config.toml
n_experts = 64
moe_layers = [0, 1, 2, 3, 4, 5, 6, 7, 8]
routed_scale = 1.0
lr_router = 0.000651
n_head = 10
vocab_size = 50257
norm_place = "pre"
init_std_o = 0.0369
grad_clip = 1.0
decay_shape = "linear"
batch_tokens = 131072
Below are experts of layer 3 (counted from 0) of a mixture-of-experts language model. Rows are named router (the router's row for the expert), down (a neuron's output weights, with its number) and show model dimensions 128-191. Each number is 128 + 24 x the weight over its row's rms, rounded and kept within 0 to 255. Numbers have three digits each.
Before each expert's rows: a language model's description of what the expert responds to. This comes from a sample of Wikipedia text that the model never trained on.

# expert 60
The words of and the, and nationality or regional adjectives before nouns, such as American, British, New, South, in titles.
router:138113126143178127137149127111161103106132131153115170123126116155155129115170160128130096116124132131119121112144101106170119122165157100104104175116134127098173135123095126118149146061135077
down0:166092131130126101125070094134108117077131158088129120157110103166131144112116105149157103130112120105166099109146129120079124126144141118133133154101132125096153114107134149147135140144098137
down1:123113154126115179124120112134132112139099139113118147150134153098129120119094137137108151195152089121118102154129161134137159149167101146145141159107112171114131133139146122135150122123083103
down2:147101100136127121105158145155084147148085145163116173083135108186129152117117169081110162129137088093128113132143128097149150144201139163104159136083119117105089155130128109158124119128124165
down3:144190150143137120151124120122105132159130128136135166107108131145134119145126114159129134136139087137147132079077128125117084135068123146127124109159141142147112121119132159096127120145148131
down4:105118149147130160116115150154122094131087149142120106159126106135133132155142099122086148147149103130121094121139151137138169125169138125117160138130152137127119136098079117125105101111110132
down5:163111147118130124128086136127131151122144078145114138133142144136139138144148141085166179165148120121119122120157126127127145143102083137091093085137103054107124134143128142141124158159154146
down6:126138105119101128182131143098135150177147157154120091143108099124102160121148119126129174134118156074125145146141138114136147119138123103107155089098090081096160126130117096143157057138116125
down7:112126158059120153152091164107121112153124154147134121135139176109154143161144138140109156152110134078155099150121151118081108116138105123133091145144138144161094130164177126126142114116143144
down8:107130157154150136105121149130120167114135116113120145125114142094121083117130112134192102151108105143130130122158139127086177057136141161129141149117148180131106119156107131121108149109091116
down9:181144130110118113117115137164116140122132115121133127128171139096130135139140128119116162089138129141159118138132157093148106130105150189136161102133164107110110154120142158067160142112195165
down10:124104130099135169123119072128147111175123089100131154121129142104125124166127109175175114148118146071119095123170151135115069114129161140089088111145117150145066108145132149149135186122151121
down11:114126148173098154124119114146090129131112135147101078148115139104143131139173125144158131127126094140093163132159151132093129094141075134158118122099126093161099125102128134146155161172122145
down12:142131100085122176091149131125137106177109094147127105136120153135137131116131110134120167111138108143131132100138155070106127138148152119086154154120157160120139119135102087124182081148128133
down13:126142125117110147099113173130141162105135133148132113142098144118140169132189139140134099119154104117121125170136112134092114117151146106167100129130119119112122139149170120140148109146135134
down14:114119085084166124147099134101139150098174113131108124141147086126119118098181159124112127129135088156139140088125181112148142106152130140134103117113151109099155133118201109137184134130112123
down15:124137131143131149123101147124111130137124123148171127094121127129122107124106102144164096129098115098128187149138122142139140131114168140120144136144138150137145161136118132141096125122117154
down16:138101117104095128147148117091127162094138116124160144140096096141145141135178136108172132108096085122113135147167081109102135071139095099133126177107104143111102119133126118139115152119139137
down17:127145159102136145127129175119125132146117102104152134160152129118149110129124102156131132129119132148126122153147136090137127167138116121151155131096154114168121080168105133147108114167133117
down18:141155124091122103142106128149167107117157155118149157131094166137111129118155144083162121095137130117136125162136159112134102135159152139147080149075130118163147111123134092111107145143152136
down19:091104136102121117108094144136094184133143098125068111100148132106158091144151132165167098156122084101126126092117178132115147123122132165119094162105160173172148140107119103115097126140150118
down20:143134116129111132138106130139125092084129102106108153095158145120119113116120099155126074135111129137118110094121108081140167130137173152162139131096113095130131121133131094159141155113105072
down21:162149143125119107113143101151149108140147137104112115134159104133149124108136171166122091089147116134147145128111151115171160139165152153117130146105157202091140171147101086167161130110121119
down22:156083124111160117123154127146143150135142106165126149108162188127127132102089179111132070112095110147142134108109138108194116152090138133120124081115136123133149077133140102146139130114129146
down23:135111102157149138097174089122135130146128116071150111143120181118168121111099161123130162141174128126110122135080159183115147122129110129102121105121116133139124115154131130135146146131126119
down24:115137180127137172092133134151085123141131117121146119168125135133096102119133122130100123134142141123118097126124130138133124124138096146143127136156129171114112097126108127162117147166114091
down25:142127116128158139124117097164132122112151121120088099119121093141138116160120088147147136140129122121149093085091140183154163118127128138143119107177146131188139147137116140172134144138155079
down26:128109140133130088109150088171185121175111106096108139128138096127129137112091100129099134120126136079100101100136134121112152126120111104077153123127132148161112093138124133110147156170101090
down27:117108153129107107129072093175122122103152134124119045107118112096135129143153092118143143121088149130117135099115113116117101130139131086131096115047131131150164114098155152098117146081135108
down28:110107153142104167103129159129143114106157097112124120118076094145140144124136101127134167111125130151123141119142150105083129084192099131124147081141112086096084086173131143111108092112108121
down29:092139117113146101116136115146118161159143148130148158125155140139135081114106094139115141137126173117169150121104085115116169144129161096138109098094151163070115131127131146106093100143147155
down30:127117091091140144118136107146154148102097159163096117126148116121151126093186136151076115096101165158125090129098100115099160176140085153155117131122117182136137109087106178147128157137117123
down31:132091148116160165079105102123170140170161118155168124124140166121148133146169161149127148175160124159146108180097144108128130143161095162147130174125124121119149103152113132154155103132124151
down32:113142140110135143125091143110069153177101137153124127098131156142118105146130108117146160083139126131135169110121110146098157131135131149131126130098137126105112157106102147131113099123116146
down33:114111111181108116111108127156129124129146103135125098129173130085149176120125092178160146180096131136133122136128125127111169123139152113079130139134081144115140136121116153115124078188110167
down34:161143138120090121118164131151146114099084082114164157110132184162165100089135161141093078121137072119143121130117119128086104102142148151182136118179150103067118094132096167136168132107162125
down35:156121177105144143127113114089116107135150067134160118130128134177130148142131157096138155124118124156112137114146118128134146116140118103128078122132130142159136094147162125138116126186104118
down36:095149122149113115132138147132140130123107109102156157082090084125126113154111154134091146138094097117155139116124137119144140122161119112134140112155158129110137160093097140133169157111142122
down37:143159137168128117138115128129138128102117139136107132100148108140127175128172118146112115130155137143116126119106162124155142128182156146168085167115112167134140146133108123127136134114141148
down38:140131133112129146143185110035148114090151141125107112149097138129143103097157139142164147211135138072109110186125119103152093147171143138168105153090103118140156134141128150136171131102110123
down39:158135130169136126145141198124099137166112106107130125134123123153126076151112093105167160135139117141147106140116135148144155106120104119071089123121109110138091171124103161087100152136128129
down40:107148166083157114121150120111137125192113132067121135105184091123076118113122130146135127157117091141117091152121159125139113112152123066130126130151100119141124129151089092135155147141126072
down41:091125074097132148150158137150134153131128110142117148177109126170118109109099083145098084128130137150131121126138119127121163124148144132120142100165158131121156124117126119181165116130098154
down42:126178103154101126128129121134132125160145164112117179107121139138145127111112139157124121153115109140115102117110186172144191145147155100148162131112110122166140149155120117103145131145135137
down43:160113143098123094119122116161133143163108106122110143080134118161153125137094118103133141158113106111092105090108109122128154151115123149143141104121093116165100131118096132079090140097131170
down44:146147106142102152129143117154122127132127146155146132117124161081178070130107155123141125093088122145152122170129113182164149131099133107093128135147159165170167117136145128125103131121134130
down45:069094114127126124164162158106146118118120130141143070157118144147145133093120146095132131128126109113111134102121088136109128125146132162138125077098128108129138128089156094131114088158118174
down46:159163110189143159087137153096121121113135117146160143129092125120125116127113139127103113126135127124138111148166118128124085125095121102133150135156122150123104110133138159136104088140143156
down47:124137109114109161100129100126108128125143170157108118158150136139122128105160143121155128138171128114071121161157103122134140104180163132134114146076136096130120156072136144089114098143129164

# expert 23
First names and name starts such as John, Michael, William, plus table header words like Skip, Candidate, Team, Contestant.
router:167102117121157122130136123150124123132120109150138138150108106117105137129132116108091119087143137152102100160157153163141129150147173137106101131106146149157148149119120113162144125140102102
down0:127063137139120168121130105150048111114155136109143130111166146110114134103137164101122140160130109124124142085127103121137149130104127149117131112165106151122124129166136133098136137108135113
down1:114130093084113131113103142139122099110088132119083095083140142090093161123096098150139135098090115147127099148124096141129115108160122083135130137099151145142125152143126176141124162131146098
down2:138085144121115095105104108105096103122135152114140090162120119079147098148122121177161103163144147157165083116126174150102110143117167111139141140164100130091174096158087130102123099106156062
down3:137177157118105160130129140098145131092135160115118117152127130160122103179177131114126127174110125125117119117154115129137130098129144133140129194132149142139095163133109121081146134129113125
down4:136123097153131105191150192110138144151168116109138142128157137101089118119140167131131139071118154148090130164171126124116140113099120106104103100149113123129139150126132090090110095113128133
down5:117120122140142137127130102128203105102129115155143125124173118122178129116161127144149113132092128118140087146150132166125145135202151112138129109098100135144091117157097135115121120143120115
down6:143087095105131122121128139097116118192123117078071091169141114146109176114099147141143139130141136074121126112143081135127115080140103145125141137115160070152105137164106107135142144144131147
down7:129154125117128123138107177157135171124175151154142068100109118153138108148136155115110150122147133125125113150135123153096152153099085106114167081124106148130194110157154127174128135148121130
down8:120140112131129066174135119110116138136145185149134118118100162101143124112141130095122086124114113152136114166139104136107135140135116136128140154137131124118134125139098129164120124113119159
down9:146168172127132081080119107118140135120113107106106115113109137137155104133103102116127111099120129155087150156119186063167114124119188127121167140158087124156147098119093093111143154136101142
down10:122149118093144134094121120092142152105159107111133096107166132122081190140110144145104121137096123108152120163127128128120112101090155127133144143158155135113087141124097121118126095083135108
down11:115142123111169102128137088137179106134112098154150136131101120129139100115115130113144135079146112151169135099123151114119113092149142156094134120151131107184152100157139130120142159124117110
down12:129143137119135129139112130160120144126141107169129101164096095124108146128121139134131151115138172136116148100168116103105121132094109145129139137088106106130122129127167120134131149104129153
down13:147137085121164085126152145134140148161124105164185126084079106095113132115111134154135140121110111135127100116114142125134108096080147144117116148142088141127146115139120144166138157171149123
down14:144087121137111091163147110108106106116122125133119148138130149160091102102137118123132135170148113117150114096162110132113123129140093126080126143135141132095127109112126124126126113135120112
down15:106118101124118143120140135135159140140091125120128154121140094118120131146102157119122128159097134117064113115138107135101076110116108161065103106130148098162157096148127137153114104121139163
down16:174098116122134126120134102131087116137124118133087105154119168149176116153153128088139139176106183123089137158129130176136114155082095135104106166095101127115100139109110111147123099135095149
down17:086125100146149111122112168160133154129110131110175110100123107127078150117164150095146141111115092168117149113119139114165170143107134118127148129137163129126149101089113134095158117122148162
down18:120132126089095099138108119174185130116150077106113130132094128148132140145158152169128148159149137129133129104135138092124108154116108128138094144092165107124114132161150131139122129148112146
down19:153080161120116144154106096097114170117145130118160119086099127127137089142077113181133116152117152136150115145140111160153129126153101107136168162156142160156119127106104097113158164117131148
down20:171139113106121154124139159121064071168135102142141128123161150112129167143135088118129110130126122164106149129137104136101130111198148137137150139102133140114109122114105164175104151141117142
down21:166133174108089115090059172075139130141126142131125137088119110151119133182141147177096182119076118117147150140123175128122130089086099095149105144114147155139127135141138140116152095164109151
down22:066126094176128137098118168122130119115141116110119107114116101140131103097098148094140136105183121137081155119130158094132143116110090123150161126141145161107158135126115154147129122114121143
down23:157109110140115095156105150133156136169158169124155165112131126114096146108185102087130099174132115138148090076110093118129142137135166128140085150097119091149147162134121123141120154128142120
down24:138119123117134161124179132140134140107125079148129141155151137098156116105124153145119157110133158154092112140150129103110088111135181127133131131096106130142140118153138109131159170182107123
down25:111079078086154111141172097123172154122124130162116118095162129136135133122097127105103114114111106147107097105142128132150126110144151099107125108132118157169127120134119145155126125148096112
down26:131148141146127160121131100138098147133136180102139141130127156131115125128167128149147132162150091162092128113132063139119130103124153131136131106148138147100097120134114161112141108145116081
down27:117133177137115161111069124139186168129180137140112104118134112131114102190120126116143172112140111157137150162137129123171138115144146148174130153168143113134152127153110099134136099130139140
down28:098183119128133156121125164111139107122132146123141100154127121130116159140177144087091139097140142151123102160139135127128124146144083109121127113113138108116152099141125111143187099136085103
down29:170146131117119148108091158125096103118109145105114143104118126186100112135097135159117160187140093104116148122147108111131144157085122134127122128135096135118162115109142119150112140116123122
down30:165093081136131158153130127137110154139107092124137138118120121119123125130162097092127130102108128125134124094130167148145109120091142142123112106118107108140124156124146101100106149131148171
down31:103123111143098093153136116101138123158162092124111125080139111105117106123142109090162080114128141100108121140093111120122148179130131110096087160119149141139088154096106087112127154115102135
down32:122108113151150107086144116144094125136168141158121115111124158152100126106133151079107165117110164168133160135113113140129149149108104104142130105080145185130149136114118110088145124148148113
down33:136131113123138117104152167127168118135088153065111127071136138123116145116119110137075092142126122124109118113171071153121138096103115111131158139143147141138111105118197112116106126117138124
down34:117155111174158157102127152122099104095116176126120110094121095082103117139150138083131164172136114137126135140153132125114102131082103109132134137082111111093097140139153076105109126130126117
down35:165120176128099087096122143115152162111147170113090088134118123124117125199146111095106111153089123162090121109108116173137129150106097108109106181117132163150131121139110131128125119156162098
down36:113135100154059107149148121170083109112097127145126117125121166146075076133138157091109104123088104137146122147076138130131146175170147121142117163067127166119126149140122126096148137154129154
down37:121126082131152111129097169137140129150130142161128100072130090154124143145113153156119127130105098120087126123146111130129139114120145079086106132105152155143132145125119133138114095139139105
down38:129126107105177081158149169114137165154160091151106185132130111137105129143111179144133152149104122132102130095142137146147157138099138166085120115157111170135114137094150144113156100105136121
down39:084110100137092155142144139132101110138119119144136132142100120121092118116139153133143129116103151118077162185125095119152107159104153059121124086108125128140136136125125106172108131176114112
down40:159126166133101129077136117139143105135162156130175133153118135123135107171136130136102108157109134150123114168173139143213118158136156112096118141134130149152136085136119107133129128135150144
down41:142155159063137120124094116134098150120121151144101138087109098143168148143165148124135129129130122145154156114104089125129146131136112141144128120157139103143159132119117119130191133135113148
down42:165095088093109118151166146132133142160086139127154128138091138119170120122092096099085148131107124139124081102124123146136096113129097143094115147157120116098156131124149108133137139166125110
down43:141120126143136159107120109128127192140112093124152113155115133113125128106160089124157175147137130057118101099138108124142167113125147126173131152091142106192141140151126135135132120187087114
down44:108122132152122139116134153112172136129159114163152136127125165086143117213136116141163170155115132139156108168181130105165121095116131103113122128086136111130118134110146109143096075153129122
down45:123082097112114074087149176116140177166127146142113107141174126136097117109117136171198115087108108171124090133129112112124140141103134119105112091128100146136142133134106127138083163147093144
down46:152136123126151127130132136124135133102178118123183131122101141148101137102107097183135122128136138153118088125142149160143121149121083098130137110152130167133133132130086083148114157109121092
down47:141115145142155146190154117125112118133116124115075153126146085128143149136109107163140104142144143153136110129154139124151122123152156135104146155101126150085136144111123097135176149149098142

# expert 44
First tokens of person names, countries or entries in table cells and lists: John, Robert, United, USA, New, football positions MF, DF.
router:170099117138165113122135138111139143108148110120117087146169095146111116096088106134096126094109152129121117106111118147122140170195159106123151148141146152140115124143128130130075135126107100
down0:110123139112193131117148166094122138095118104137131123110096163125127132151089131125090160118125111134100086120113134116108107112124154106110099122127131128115123137165110156124118136135115070
down1:098111109173104105183138130122136120106170100121126105112138068115142155132108118162111132115140160118134163106091142120140092124171101107138161157147130103125144141118130145112145139128101115
down2:110115085152104144156122155152134155135136133162154115105102132103131140126146134117118103136140122126112102149122147133136145120068160092139088110119179171113115155133101149101097124110144138
down3:121167130168114108101142125126156107104154105132125113120145125158127087162110082105111191147117088129124157149127145120117185095127113137113144142083120141112139094141135085097124108167125103
down4:123093137098139109122099175116133136103129138125132141120127131146129121120174131157166130135136122177099146117094169107149121066077162114124148151159106098145176151134144123111160144136159131
down5:112136134131163130132116127128141162101118142142145138134111089130190117131114142156176140091131145104125138085120111138176087116149155116104172080172120139124096109119118186096123111109121106
down6:145141150110115114130132117133091118179125139126092108123127094132145123105135096122126194104098116166098156141124113139129101149099120104105135111106107120134132070148142159138105133110118090
down7:140127118176141152154124137149156167079134126143115144122148134082103113146165130139122132169158142105143169120173110129105152111115113161129130133112103120143135139129130110123154058141134129
down8:112130101131104100127143125124167124122135111119121128133114116128168104175119153112103109128118129130130140169122161138143122118144126117129123166142121190141117092140094112164138135102105147
down9:116141119058111132145155159161114120095098117153144124133171133100107141155143135117193134169125144110132149134113144104142086125087118116102115168129122167082118144127146110131084090124117113
down10:186128127134130131133104157138167095118105112112104126114139102150120129135107143114129133133122151153124123143152106148161134126155166133125141095142116167095100136127095113083110115119123107
down11:206100138123094165103124122114164124138170120107150125140121115112172129123073126126165079173151153117102129116134147114138147131130128148108132149159116148156104129118120103114084111133116128
down12:103122139128139095109083140122067116166125136131102111094105182119139148163083127085114147137113137165121148119131116134165142122136115104132118174114137151109119131119113133140151083108104096
down13:153108122087163107091123170128097079110127152171140113113143127095158124123113143093169159068112142135078149125120136103137135149194112113133157115117123097083132118133133152138142124129157147
down14:156134141132127086105088105071086128124185150131150087126121133130119111144090110093144083147164122122128119080126118107096092160084167125144110113170120149142134156086167165095125128097157178
down15:153133098133141131146113147115109125111142092129120163135148104151107137109115135135130159145112066132126110131103113088132112108114138067121148121168140125136142127124142159177136128090129159
down16:085145128134110124152155128133119145125116095100151102171108185124142129113103130151133173153164079124121113127142143129139107094120131164160103172085087055090079103108115097129129149132151123
down17:142127166135133117124096171081117102171118132112132144145134128151138131143099133122167088100102124130067142129187117125111119141185127122123154108159148119133135123119143136155105132167103092
down18:154126133107137110126120119157173136115168130134113111133151167128150155095146083133106135123136113136117126185182099120111144157121147127134137135124121130141120125104164170110120154111106176
down19:134125124062110108105134162105126112107169130136148092122149128160127105131131114094108133062115123160111151120139102106097123119079168135097130127156144128155141155097163077134139179104137134
down20:138177146108127138146170183089128112159126128132136154080138117134112150140044182146138089106119118094143108113098129139129082137152157108136161095081130118143165104121086156146125088152119106
down21:135181145128121125151121108150155081138099132140168131137122121123114148137141151127137136084121125154138137158132125163118148090087122149087137105168131140151083146135137147128140146134129130
down22:144096121127131143140121152128130135125146154135107139037133140139149123125122171124126125103156129127157129138112129114106134155081107163150130095126117148131154120169141124150134114103147089
down23:126139125148129132135133106134168161120132145138178138090149162106113118145142103099133084102139125130105140122083129092143132130170120150129106158155098112146152188152113085156146149081145125
down24:145119146109122122149128140124118121138101105104120105099097145163151154181112147123172153161136164161130131127138139116138139125123124090142155096174136141173134140123092125092115140098114104
down25:134118124081136134141136147124108124140164152119166102140174103136101110114157121141126172110083131136113145126105104137180101136119115141140082119118088164137150094115123145092124111154138182
down26:136149144127108078161100191146081138119125107145121132135079083138116144137114154115119113140141112128141130118096171164108110143107121101136080126151101132175101122131169141134135135136155154
down27:116126144129111145152152139111131134137160155140138110135174131086147161087108114108104140181138149156123123136148157132114131159110124116087099172157120107122163105112130109129162130130107102
down28:159123132124106122135176120148116134122140124127108125163096123128109146131186080116101148146133117160152102146129160114123129096111132179137195108145139081119117129107127161121110119116129210
down29:135157108115134065089128122133129119115124129089135110116091124127117137098170140176125147105130151122136075117115166141156145120120115112111142140141146104148119138146110124150131142113129123
down30:155137146105124106105116157118198157134123126115157134139151092121131101154109129112163120141143114118136163156132078138146105137120149117112190186126095124124116113075137152156114147102104088
down31:095162155097110084101107121120111140127152138139110148175088127122115119115155107160111085115129137137128129095078092114106128094151150121145114174150106085120122095111175098164169141120137111
down32:096163099147145136135122191090152133088105117162149138146146069097143124152136130152138087097116104151157128172152127159141115100109159117112094144129193114077091126128103146146111124140111138
down33:143121119123139099120186129121180121104146121122128103157145141145146095113110109111107121139131171119131115122138122090146128172151103137112103168154131175137133165143121161110138114095123149
down34:122083171122118105153121134147100145145116142120128159151108129099131113140110100141091155104150087146104108103095116130135123088128121124095125107137139104140137107077124194150081119140110128
down35:141086128121122098140162154131158127089140124123145145173164133112129134110161176201130145131109158176115112117099099107158124165091171129113165144143102101134145119091155147164099118125149135
down36:092111114141173162144122165148141073120140111135142133151095125134152135143102113146098153135130147131153067148153094120134146104129136125072110108144118108152139109089161113158113117124142081
down37:151105108137137150160122141127113078149130116111117126102079114143109092136126087151131067074142183125127097126117094130151168166130127169135085104097167150138090125128155132144111188118164143
down38:128072093114140114096167154136131145093131157127138119134147133164110111116117109163111132138151165079130107108079099115174134144163160139139137148086163164142149141106127100177106165123130097
down39:125148128164136167142128123155172131091128165125109137097121167151134117126164104094125068124125127121128141123119132173106140132131152136134122080115126122102135143094154168131154135150165169
down40:129135103063148149151085115125094166146147130145129097114132098104128110115133111120118164135115116139123145135105141130145134113132122100174143140114147158136103152096098111091125131130138151
down41:158157098129167132133139165134115136126113158106125126113098094121135161148111058110127149117144137100131110118106082162100170116126143135168156182099151102108140116152103134157155126108094108
down42:095152142124141118085133116112118071110141134127139145150162114149153107116101109091106140096118171133089117115141157129172116146158128098121117133124126124141111063133106121103105164115107140
down43:112158131158132150099139166148131142163065131100086120107121113109137098144117122150094133102113141154095151148126156125132178149065138135133112104153164065133153146126145129130160146128077134
down44:169160140115134149130186148133143148162068119158146173145119134125108123153119175109087137153112122164112121126117197081166128092142066122138126096153123137111118128108121120104133116154157142
down45:162131140111127143131104124120131112115185093172135159145078113116123158119127143152213141126177153126115191074110071118133117110137151105116131127126150084153157121150147144128153145143134158
down46:119111145114106110148160154173168160113087147174117129103157124155144097133115116099099124155139132124194123125135143108126105123120137088151100111115158103107102165121111105149132083131134110
down47:094157109127137134116105183128106127104118165180104137132125141119124107168168097157095162110113114160097140163141138115133137105121092103147124114109116117155089114104145137158140143125158158

# expert 50
Of, in, within, near linking places and institutions in geography text, like District of Pittsburgh, House of Commons, coordinates °N.
router:119137135157115116133144088081089121084161140132115085078184097141113164092138127116140105147118115132139161132133089142135118101156116148165136128096115123136185109131114134128152142109136129
down0:110107172148114168132138139145114132126126148177142122122142117118134108148152147127119133108109160149137141095116144098150127132142151144150122138121122089161133135151200144126159128136091166
down1:113101096157129127142139137142137118159096135135120138114149108112138104095120121132111156134153121100130113166118142136116117159131091101159131076153126156091131144123140134110094112144157142
down2:122140155113135141142117088133111165132122110101140138142125129141148128110113163098089105141157107142129142135126135114120110092118129166135144117153147141177105136146197115124153122148121094
down3:146136115108096147072147162118052166114146102119156146159131140146112112130147061145080147135122123156127112123152126101136117133118108181141099089117124133125139157118132183136138107130153130
down4:112130117116144109095130163118138162120116128108127136116142103160157106139110142120107143122119110131125165113159117103124152148125104159134143190110115131160137091092129115119078122108097142
down5:118105100118140133144166117147092147151115158189109119133161126116123111133129105114126143095109116142118107106105163139159168147107172120131153082109083122120135154142153133068137132122136121
down6:151124170134131073118096151155117153109122094127124177171152084098144105136090094142126150168162118148103110147156154114119079166138072124143089139128140150145119103177134099164166093137106110
down7:138080141152118127129080113097147102149121126139118098126127151084111140153139123149115140159139172181168115150158146150109104154137093120113097149084112103108133135131135159129167093109144164
down8:186121123134154121146129126132157101118135104150137195133110141120112094143137154137140169151100122156098131124136120173171069106133117100140111145155121107110138103153122121118098120122131140
down9:161097163152123146124129110122089144084098116136096118143123101120131128153136088107101118130129135178122143124153066128130176154133164184111146191112101130103117158145122126094110123120127084
down10:138106129127152139133082121124140157183135155150138156143109140087134108143188180078121135132137115118154092107098091154061158129126142109149142148109132119162152166168145113114135168084116139
down11:140081092155142115117124127106108170127110082132103120141133151125141153145114140109115115128103128169182101099128132114116160147141128167153151078150086108158146142118156133139105117083128123
down12:116149142091173146108094126079129072134148120135130119162096135143136160131084157148124187116117187141130121136124154148135113145172136123132144143124174113129127147190186135121131116103136136
down13:128129136128156165071139162170136149143160156101115106131136091109169148156123116136150133105142116145134119131098140125087125144110149115133147111117126123124116145084173145149132140129156146
down14:105118133093106113138117124160140152141117140078107101167168131120126131151134143089114118141109078153140107103124168161129143116103156121111176111124120153158136142111143126127138150113152124
down15:113130192098117109140118150103154109127097155143146147166126150151126159113135149093114182147141123097175079129154108182134096119093090106150091119123135110151112143098149138142117107150147116
down16:110135131081088111126105132135112145139120137128153117144115126143105107122102104090138133142131111113134092178068176159129145097117154134146110108148144171173138165113097129163112139118118159
down17:144149144137107122118097096156137113108141119151141144121129156122107149130131137124124122110104152120144156142111139124083149153152118098099152097118078125136131136178138135134064126116076129
down18:137119149149141109137105148133146162124128139090144119137114157107128151130113130169151140176151107128117087099109143168137084103109124120137153141147119168117123123151134159153135130107170111
down19:114147119137150159175164128141092121098165127130199139165131157112120105114163141100110161116113121136148090118143128137134158143122135097148139143112100138094095133119127151121138098112125131
down20:114126160135108115125072145138140134124147133126117131113117106121123128102099143099131129141099110134129112093137125127154100159150111096146133120180141127143118101140125143163150151131186119
down21:094115125128120139149127126135158132156137140142161107113153164152130115105163127129147157144142100110090134107069177087164144138168108169141140056125146114129118117136177144127122120153124128
down22:082113097147154112157144133088125123121078086131129155145154130161107122112105182108091149125102090129140108162138107116122128109107150118130137113106113149082136140123161128124120099080126097
down23:154110130133152136129118150118118128096083108136111134131093100122116164149118107139118120143148140118112112098116111138141157086090166140114117116079104134132163140057126140121143145128132118
down24:139126104117126129127143131112134159082080132116130145121126161129156130121145136131116169106141108119135120134131098156153120099173145143116119099161183137126102131121151115096119159148098107
down25:161141115087134105157085149087111130116131112149128121077137110138124110148119147122161131112100112153083185125095098121158121139121120149151100137148135115123103149150106130144167093095075079
down26:142166119162117141108166104106146134118102133155159114137123190131102143092096107120100173146144052181150174134147139104119135148139129131115098133120131141108161092085131162087128112104129124
down27:116095125132116131113140166091139132129146132170153137102135112106112145142128150135131145119134181110130123139157102101136160120142158123140101111117143078150122148109131124142092091153086119
down28:174146124111144148143129113169079118118139156160148126152111108089113107173124156120105079148137136168084150123149085142092101144191148136125074114135117150111134145118139135151166119146129094
down29:143124170112158117128116112111156107130102129122127127136121089105128092145169169129121137151129182166145142163173122103180151113160174122119129146096117093145138144124100158149106153120125162
down30:143135148146138132130145079125136118163150142164148111117151112155168141125103137118183128145172156145163109106124125182163131151131117100107130134105160139121145115144104107074109146154148142
down31:118124132108095110139112105091094137117143114133121151126087150146095129155128120133108136144154141130098112093128122147122134147150121142160091092155130145160127111129138157094145098137115163
down32:094104127139085123122124131112149136104137128116090099125121130106129114118098100144186112143116179131112171137134158130134136128156142119140124117115140095148116073093123110156158134142095141
down33:129144147073165143155099138137146113137116111124145125108116114170136079155150154126118109107126129107127129123162158133134108145150146114161119112133144153163108118153127138150094117138124178
down34:126179116112116139133123136137120104132087116152110108139146095169139123120141149070086112130136126166122132156129104140147117120103140149097094149141156146101110121116085074119138141145142171
down35:108153131150148185123125097105120118087160156134102097117160101094174148100106140143143091131153161107132143155073112138128099122146103115077140149118112138129138134160110084102128091128159109
down36:124140123106142114134107125132091122161122139127126094153129111137086084120093112123142146113099167137131104130128115096147100123147132107139157165128116129127153169104125148145109090140117140
down37:146127130138118108090112135113130144136114114166106107143113152138155160113096115113125162122125093103150131144121091142121119125124086105161133158150112139118155135154107140080140130111129123
down38:103128136102099128129155172141110142150109116127141114127124160107131118123113145053109128103137089121069164149138139150144167129138089093110095142133139157151122104119121107121090137109112087
down39:100147146098109125136128085188118141127162158116123146091131088117121131129140120140132096124140099128125135122117164115172095101144145122113113136112102135109126181120106128136122118129144185
down40:139127149136076119142114111139125099155136124106137096137139093105150125153163086122152159120125158100132152117114140084145109124143088123107128109091080118115146139162117163106158118131135153
down41:139115108124104129110096114131122132133118119154108115157101162139144128138123177130099141154095133136126127166089140130107161107150183139133148141097152099140109104138164102128135146110105135
down42:160129129142126134078142137094151120117164125096113106107139149098121081116150093125129120087143167163118130107125137163160130119171108139139129126132080146082127169095134074141144159106061094
down43:143107114117091114100113122158138134148106141154101132138094114146132090128132150108154154124144109097129081104091067127130135115134165128151121107151072120156146154104097142105096137106153191
down44:133112106123114115156088151133106128157122106140122134151096149106156138123078093099131087132101117135142152133118082123163155116126140097118158113149150144149118120112054127109083146116155152
down45:124097139086098137141079136177174129141149117115128100090159129115154146118158140152117118142087141151155163133111086122132143132138124138112113170125133182115129118123140129134119096092154154
down46:109117170090141154110155112160120153176118166127135121131154168125111145153113072116124160130124132106160124097119161151123147145099137103101142113156127170115146126142118075137112138139120140
down47:138160117129158142182178115165150144139142102130120101121100161140111107094086115166091122131097112113124120165141140117102132152128148121148126110120104090094139134154129104150085127134109107